config.yaml
num_hidden_layers: 9
hidden_size: 224
n_experts: 128
experts_per_token: 8
d_expert: 32
d_shared_expert: 0
hidden_act: "reglu"
moe_layers: [3, 4, 5, 6, 7, 8]
router_score: "softmax"
normalize_top_k: false
routed_scale: 4.85
balance_loss: 0.0146
balance_bias: false
router_z_loss: 0.0001
init_std_router: 0.0362
lr_router: 0.000625
vocab_size: 32000
norm: "layernorm"
norm_eps: 1e-05
tie_word_embeddings: true
optimizer: "muon_variant"
learning_rate: 0.000987
beta1: 0.93
max_grad_norm: 2.0
batch_tokens: [16384, 32768, 49152]
max_seq_len: 1024
train_tokens: 280100000
max_steps: 9646
dataset: "wikipedia_en"
Below are experts of layer 6 (counted from 0) of a mixture-of-experts language model. Rows are named router (the router's row for the expert), gate (a neuron's input weights, with its number), up (a neuron's input weights, with its number) and show model dimensions 0-111. Each number is 50 + 12 x the weight over its row's rms, rounded and kept within 0 to 99.
Before each expert's rows: a language model's description of what the expert responds to. This comes from a sample of Wikipedia text that the model never trained on.

# expert 8
Description: Prepositions and verb endings linking a verb or noun to its object in prose, e.g. part of, objected to, outraged by, examining.
router:42 32 67 73 29 55 62 56 41 32 70 47 49 50 72 42 32 56 50 59 55 41 55 35 43 33 44 56 51 67 46 58 63 46 46 29 49 47 56 54 18 42 37 53 62 63 43 43 37 35 36 66 54 55 44 53 43 47 26 56 47 59 44 57 36 68 71 66 54 22 49 52 35 58 79 53 52 52 36 65 44 29 49 52 63 37 40 60 55 57 30 37 60 60 52 41 40 41 68 48 47 73 55 38 76 65 49 57 33 42 29 49
gate0:51 53 47 46 50 43 50 61 34 47 55 60 63 43 46 59 42 48 45 67 42 61 51 17 47 34 48 63 38 41 60 53 40 67 49 39 53 56 51 40 65 59 06 51 38 58 56 50 37 42 47 43 76 57 51 30 41 60 44 41 64 37 54 51 54 45 29 50 49 65 43 34 61 72 61 59 49 48 31 69 40 55 54 43 44 44 59 59 52 48 47 62 30 52 66 55 63 42 36 42 46 55 63 42 70 15 54 34 62 48 44 46
up0:67 37 63 35 63 37 55 55 73 33 41 25 51 49 36 46 66 73 57 49 51 50 47 69 49 57 60 32 46 61 22 61 52 53 50 70 43 32 48 46 33 50 69 66 36 50 62 71 72 53 44 68 39 53 59 56 58 42 52 49 46 51 27 47 43 48 30 41 32 46 42 77 44 40 59 44 51 54 41 58 54 28 57 39 55 48 37 54 62 40 49 33 27 60 45 47 57 42 49 42 57 51 49 73 49 68 28 47 52 38 66 76
gate1:51 29 43 27 66 43 59 71 33 67 32 47 42 47 22 44 80 33 40 62 44 54 47 60 38 50 44 50 48 38 57 54 60 50 49 49 69 41 47 36 52 49 48 70 50 34 51 46 77 57 53 46 53 63 46 57 68 43 58 49 60 66 77 51 59 66 46 44 48 45 58 56 89 65 36 54 49 52 44 49 59 41 46 72 48 65 39 39 45 44 29 42 37 30 52 54 32 45 48 48 53 47 54 58 41 44 57 47 69 63 55 30
up1:47 32 51 56 32 35 42 61 46 39 46 58 39 73 59 56 43 78 22 54 46 24 42 34 67 53 39 63 55 44 59 43 48 52 58 57 31 46 45 51 58 47 64 51 57 66 41 57 57 38 54 79 37 61 37 58 20 50 54 52 54 41 74 62 52 54 72 62 64 30 47 59 42 57 55 34 49 62 39 62 53 55 60 40 23 72 61 61 38 38 52 50 49 47 56 49 49 40 48 24 51 66 25 36 55 48 60 64 50 64 36 45
gate2:67 50 76 50 57 54 41 51 43 51 39 26 56 59 41 60 61 54 57 46 25 54 52 47 45 45 59 23 65 68 51 64 50 57 60 58 45 72 61 49 63 50 57 57 48 44 44 56 71 45 45 47 60 59 54 74 56 45 27 40 57 62 60 43 46 72 51 58 55 31 54 52 39 38 42 55 18 51 67 58 63 54 56 46 72 40 54 45 50 43 52 58 60 29 37 36 50 45 32 58 31 27 32 51 52 46 43 64 73 54 61 52
up2:33 49 49 54 42 22 56 42 76 40 41 44 45 47 40 59 41 53 40 50 64 67 43 30 56 47 45 68 41 43 33 74 39 49 47 32 65 37 62 54 50 52 33 55 56 57 47 53 42 40 51 51 46 49 49 23 66 40 79 56 53 24 60 66 52 37 33 47 36 49 39 45 68 67 83 30 47 56 37 62 46 44 53 51 53 69 41 52 76 50 52 25 52 59 57 42 46 57 62 51 61 62 46 48 49 24 45 52 47 49 47 51
gate3:58 45 52 66 73 59 62 50 36 59 40 55 62 33 48 47 39 19 52 55 45 41 63 50 53 52 45 46 66 39 19 40 55 49 58 74 56 63 56 27 79 29 47 57 58 43 39 43 56 29 48 49 41 40 48 56 65 45 36 36 56 45 56 71 52 21 50 81 34 58 35 45 56 60 68 38 46 45 33 55 58 42 50 37 42 46 58 50 54 66 53 62 60 60 64 43 52 31 52 48 46 64 43 55 45 47 52 46 48 62 44 56
up3:57 47 55 32 47 67 60 47 43 48 42 28 42 39 44 20 57 55 43 63 31 50 40 43 52 39 68 63 60 51 45 56 55 48 40 45 41 42 54 47 43 56 63 57 38 59 69 56 57 59 29 44 35 68 58 59 66 59 58 99 42 56 88 39 74 51 37 53 58 47 49 34 43 46 28 63 41 48 52 64 46 41 48 67 50 57 32 48 63 63 53 44 28 45 59 41 56 48 69 52 51 36 57 49 51 51 48 62 46 41 53 36
gate4:64 28 66 62 36 21 53 59 37 50 48 40 52 50 44 24 41 58 42 27 61 52 69 45 42 36 12 78 46 56 60 40 50 31 46 79 29 52 32 33 54 53 44 44 38 54 57 54 18 65 51 70 59 38 49 54 55 44 72 37 50 62 39 55 71 39 45 47 66 45 46 26 67 56 68 39 41 47 29 49 38 30 64 48 15 32 51 44 50 44 50 60 50 64 61 75 72 57 50 30 50 47 43 27 43 44 41 42 45 57 53 62
up4:44 49 50 49 64 55 51 36 46 78 39 30 37 27 56 24 44 45 62 47 28 73 51 60 51 60 58 42 44 44 50 50 47 48 59 67 52 54 31 37 40 46 42 41 54 46 28 62 50 48 53 69 39 41 53 51 55 74 57 61 66 49 22 70 72 39 19 48 60 70 48 53 57 42 45 61 36 47 32 47 48 61 54 47 52 37 50 45 62 62 68 42 43 51 49 59 68 42 65 41 65 59 63 61 50 51 58 35 50 45 63 47
gate5:50 59 60 48 55 49 30 65 38 63 38 50 42 53 37 61 63 66 41 58 66 50 59 43 60 54 62 48 58 47 43 57 65 43 33 46 40 58 38 57 44 63 39 61 28 42 46 47 48 56 52 44 58 57 62 35 35 55 48 70 61 45 59 39 44 43 64 46 53 87 51 39 49 31 45 51 52 57 53 43 52 50 54 35 41 42 49 49 43 40 46 75 41 62 46 59 26 42 53 58 60 31 42 51 38 42 55 72 28 53 38 51
up5:46 44 55 24 35 74 39 60 56 45 42 53 46 34 44 60 57 31 53 70 41 63 61 60 44 44 57 59 39 55 76 60 44 53 62 58 61 44 64 37 42 45 38 48 60 49 43 65 49 52 50 60 30 39 52 61 49 48 58 40 50 43 48 34 64 57 59 32 58 47 64 45 50 55 62 33 44 47 49 82 64 56 47 49 47 47 45 60 31 21 40 49 51 35 73 63 60 47 56 45 60 67 33 51 55 38 55 51 41 68 70 46
gate6:36 36 37 51 50 37 27 55 57 47 53 57 76 76 55 59 54 62 51 64 66 49 85 62 59 46 52 40 66 46 49 59 53 59 68 46 52 56 46 33 42 36 71 52 38 27 73 69 34 46 66 38 34 65 46 47 50 46 47 64 24 63 39 43 46 73 55 32 33 53 42 58 41 46 66 48 48 64 47 42 52 45 54 61 46 51 49 58 42 48 42 56 65 44 71 32 51 60 41 63 49 52 42 59 53 50 40 51 51 38 44 46
up6:52 49 62 65 50 55 55 57 39 57 82 41 61 39 47 47 62 45 27 43 64 63 60 55 35 46 54 52 44 43 54 52 61 69 55 52 52 44 47 41 63 61 64 42 64 66 55 64 42 59 66 34 51 50 47 42 38 60 50 26 49 48 55 43 65 29 61 61 40 50 22 44 42 59 64 51 42 47 34 30 49 52 42 57 53 53 47 49 24 54 55 53 37 57 77 63 54 31 61 62 48 60 66 49 46 33 42 22 74 66 25 48
gate7:56 33 49 44 21 44 45 47 72 59 61 47 39 48 71 49 67 59 51 56 59 52 38 43 53 58 62 52 43 44 36 53 20 39 71 53 38 45 52 48 33 58 65 48 46 44 44 33 62 36 48 62 52 64 56 60 73 61 54 47 38 55 66 41 33 70 42 47 52 62 53 63 33 34 59 19 53 43 55 60 44 31 19 65 37 66 50 51 34 57 55 58 43 45 41 38 28 21 56 69 54 52 39 65 61 57 26 52 50 49 48 38
up7:52 30 56 56 41 59 44 35 78 80 74 58 50 45 44 43 74 60 54 67 45 53 63 54 34 60 63 56 38 55 46 44 52 49 72 53 49 47 49 50 61 59 25 55 41 66 70 55 53 54 68 52 59 45 66 46 42 48 70 33 26 63 44 78 44 60 46 63 63 53 60 48 50 52 57 31 37 60 51 60 61 59 42 38 26 76 45 52 54 51 52 28 54 49 49 69 40 50 61 44 42 46 44 42 33 49 40 48 38 37 45 37
gate8:46 55 45 26 57 53 58 53 45 46 33 42 41 57 64 69 39 54 52 56 39 49 65 44 73 44 58 59 51 45 64 44 56 22 29 59 30 22 59 56 50 20 51 67 61 46 51 34 41 68 32 53 78 59 26 63 36 52 31 66 57 67 58 45 59 51 59 40 45 57 40 42 38 31 65 59 30 43 40 50 52 56 39 27 66 64 50 70 61 56 55 65 54 73 53 41 49 57 52 45 51 55 22 51 53 51 55 63 47 40 49 61
up8:53 55 44 27 40 37 50 51 52 44 50 50 35 48 56 48 36 66 33 51 48 46 53 48 78 60 62 45 42 49 53 37 65 33 37 53 23 29 44 52 44 53 63 70 76 54 34 44 42 66 29 75 59 57 43 57 44 30 51 56 43 51 49 49 78 44 45 45 34 71 45 43 42 34 60 55 37 74 46 44 48 58 44 24 49 53 54 34 60 67 57 70 42 51 47 59 54 42 34 34 33 55 50 56 48 41 50 56 61 35 41 60
gate9:53 64 51 58 55 22 62 70 43 47 18 56 45 45 32 49 77 53 46 52 52 26 51 47 53 37 38 29 47 71 68 68 40 55 40 53 34 50 52 62 37 68 44 32 35 32 42 59 45 75 47 54 54 62 50 58 51 47 77 48 62 57 38 45 39 63 43 47 44 44 57 37 49 58 36 46 50 43 51 34 34 36 69 62 34 30 55 48 52 44 48 51 46 48 44 53 65 51 62 55 46 18 32 46 47 51 38 35 68 59 75 69
up9:50 70 48 32 72 35 60 53 50 56 58 55 58 40 52 56 56 40 47 55 62 39 41 42 48 25 66 41 51 73 74 72 55 54 56 43 36 45 67 77 46 47 48 38 25 35 53 41 49 42 51 50 41 58 47 43 58 42 55 66 68 44 32 61 29 53 39 41 59 57 52 52 53 54 57 40 41 73 39 45 31 54 76 82 45 30 37 48 50 41 45 51 61 46 40 49 35 53 52 58 43 36 31 40 41 42 37 54 48 65 52 57
gate10:69 56 47 26 29 58 67 56 59 47 55 44 51 76 67 55 47 57 39 44 51 66 41 48 52 58 47 52 64 57 57 40 45 58 55 51 77 48 42 57 49 47 45 53 61 34 72 35 58 63 54 48 49 61 34 48 44 73 61 66 39 65 45 39 54 47 54 53 57 35 61 52 43 53 70 36 55 57 65 47 37 41 67 67 25 69 40 56 41 46 60 51 27 54 56 55 48 70 50 35 34 43 50 57 52 45 34 62 37 36 36 50
up10:54 47 53 47 45 71 50 33 58 42 65 45 48 77 59 45 44 73 37 51 66 45 47 60 40 44 41 57 59 64 43 41 54 54 47 27 65 64 52 64 51 53 64 38 57 44 22 42 51 53 59 38 51 53 52 45 48 65 57 51 47 71 47 41 36 53 60 55 43 40 51 76 32 41 49 63 68 44 66 42 28 63 53 58 67 58 34 41 48 73 49 62 44 58 55 59 41 75 56 48 31 54 68 45 42 57 49 67 45 22 50 40
gate11:42 63 27 45 49 60 55 54 55 41 68 64 47 73 39 54 60 35 61 39 41 36 51 58 51 57 41 28 45 47 50 45 62 46 57 44 55 60 61 40 48 50 72 30 49 48 73 52 55 60 78 32 45 54 55 30 48 33 48 39 48 39 54 55 29 44 67 30 49 47 72 59 55 65 21 52 79 52 45 59 62 73 39 49 54 47 44 57 49 18 53 56 46 44 34 47 57 31 29 57 59 63 31 49 73 50 53 59 58 50 45 53
up11:44 57 46 59 62 58 37 51 38 37 60 61 35 73 46 55 30 45 58 25 45 58 47 62 52 51 47 34 52 54 51 47 58 56 54 31 54 79 60 46 49 42 38 37 48 48 64 47 52 33 62 62 52 52 42 26 49 26 59 43 47 50 71 56 24 23 66 50 54 46 65 61 39 43 28 62 78 44 57 74 61 79 25 54 69 41 54 62 28 38 56 48 56 62 43 64 44 61 32 57 52 66 40 38 69 62 43 51 41 56 34 48
gate12:45 43 58 37 47 68 33 56 39 46 63 42 68 37 38 61 56 43 16 66 33 66 38 56 30 51 41 43 75 45 56 48 50 38 48 51 61 56 52 72 40 57 52 63 36 38 75 37 72 40 61 52 41 56 58 45 38 70 49 61 45 54 47 30 46 27 47 64 32 39 49 55 60 76 58 27 42 53 50 56 58 41 44 83 25 59 51 54 53 42 58 52 50 53 78 66 56 67 71 36 36 51 43 57 41 61 59 47 52 57 56 58
up12:35 57 45 61 43 61 45 33 42 39 65 43 42 61 60 29 61 69 79 42 57 51 59 57 75 59 61 52 40 79 68 51 46 50 57 46 41 51 57 38 55 57 63 52 67 49 38 52 39 46 53 48 70 46 66 44 42 50 59 37 64 43 61 74 41 44 65 52 67 54 40 43 45 15 63 69 36 54 38 44 44 48 52 32 67 45 45 50 57 58 51 38 45 53 33 36 51 18 21 63 83 44 50 61 67 39 33 42 47 44 44 52
gate13:51 34 51 35 44 54 43 38 44 46 46 23 55 73 50 59 52 49 38 64 42 38 40 44 55 56 46 37 41 53 74 44 35 55 49 33 43 44 58 41 44 40 49 53 54 61 64 58 53 51 68 58 52 50 42 66 66 43 34 47 61 71 50 75 38 40 51 47 59 53 60 55 43 45 47 63 60 46 41 47 68 61 56 37 54 49 74 46 54 37 56 37 38 43 46 38 42 32 39 57 66 49 43 61 55 73 57 60 66 68 57 51
up13:42 51 58 47 59 63 56 52 43 32 51 63 53 44 29 50 63 49 54 71 46 37 41 53 34 40 49 36 48 54 40 78 77 53 63 70 66 46 55 70 52 49 55 53 58 41 18 55 54 50 40 43 50 37 44 37 48 48 43 46 52 56 53 45 38 64 56 49 61 34 54 37 30 57 53 34 45 44 78 51 45 64 68 50 54 62 47 43 30 67 70 50 82 50 66 60 38 36 56 35 50 50 41 47 49 66 42 55 51 28 59 23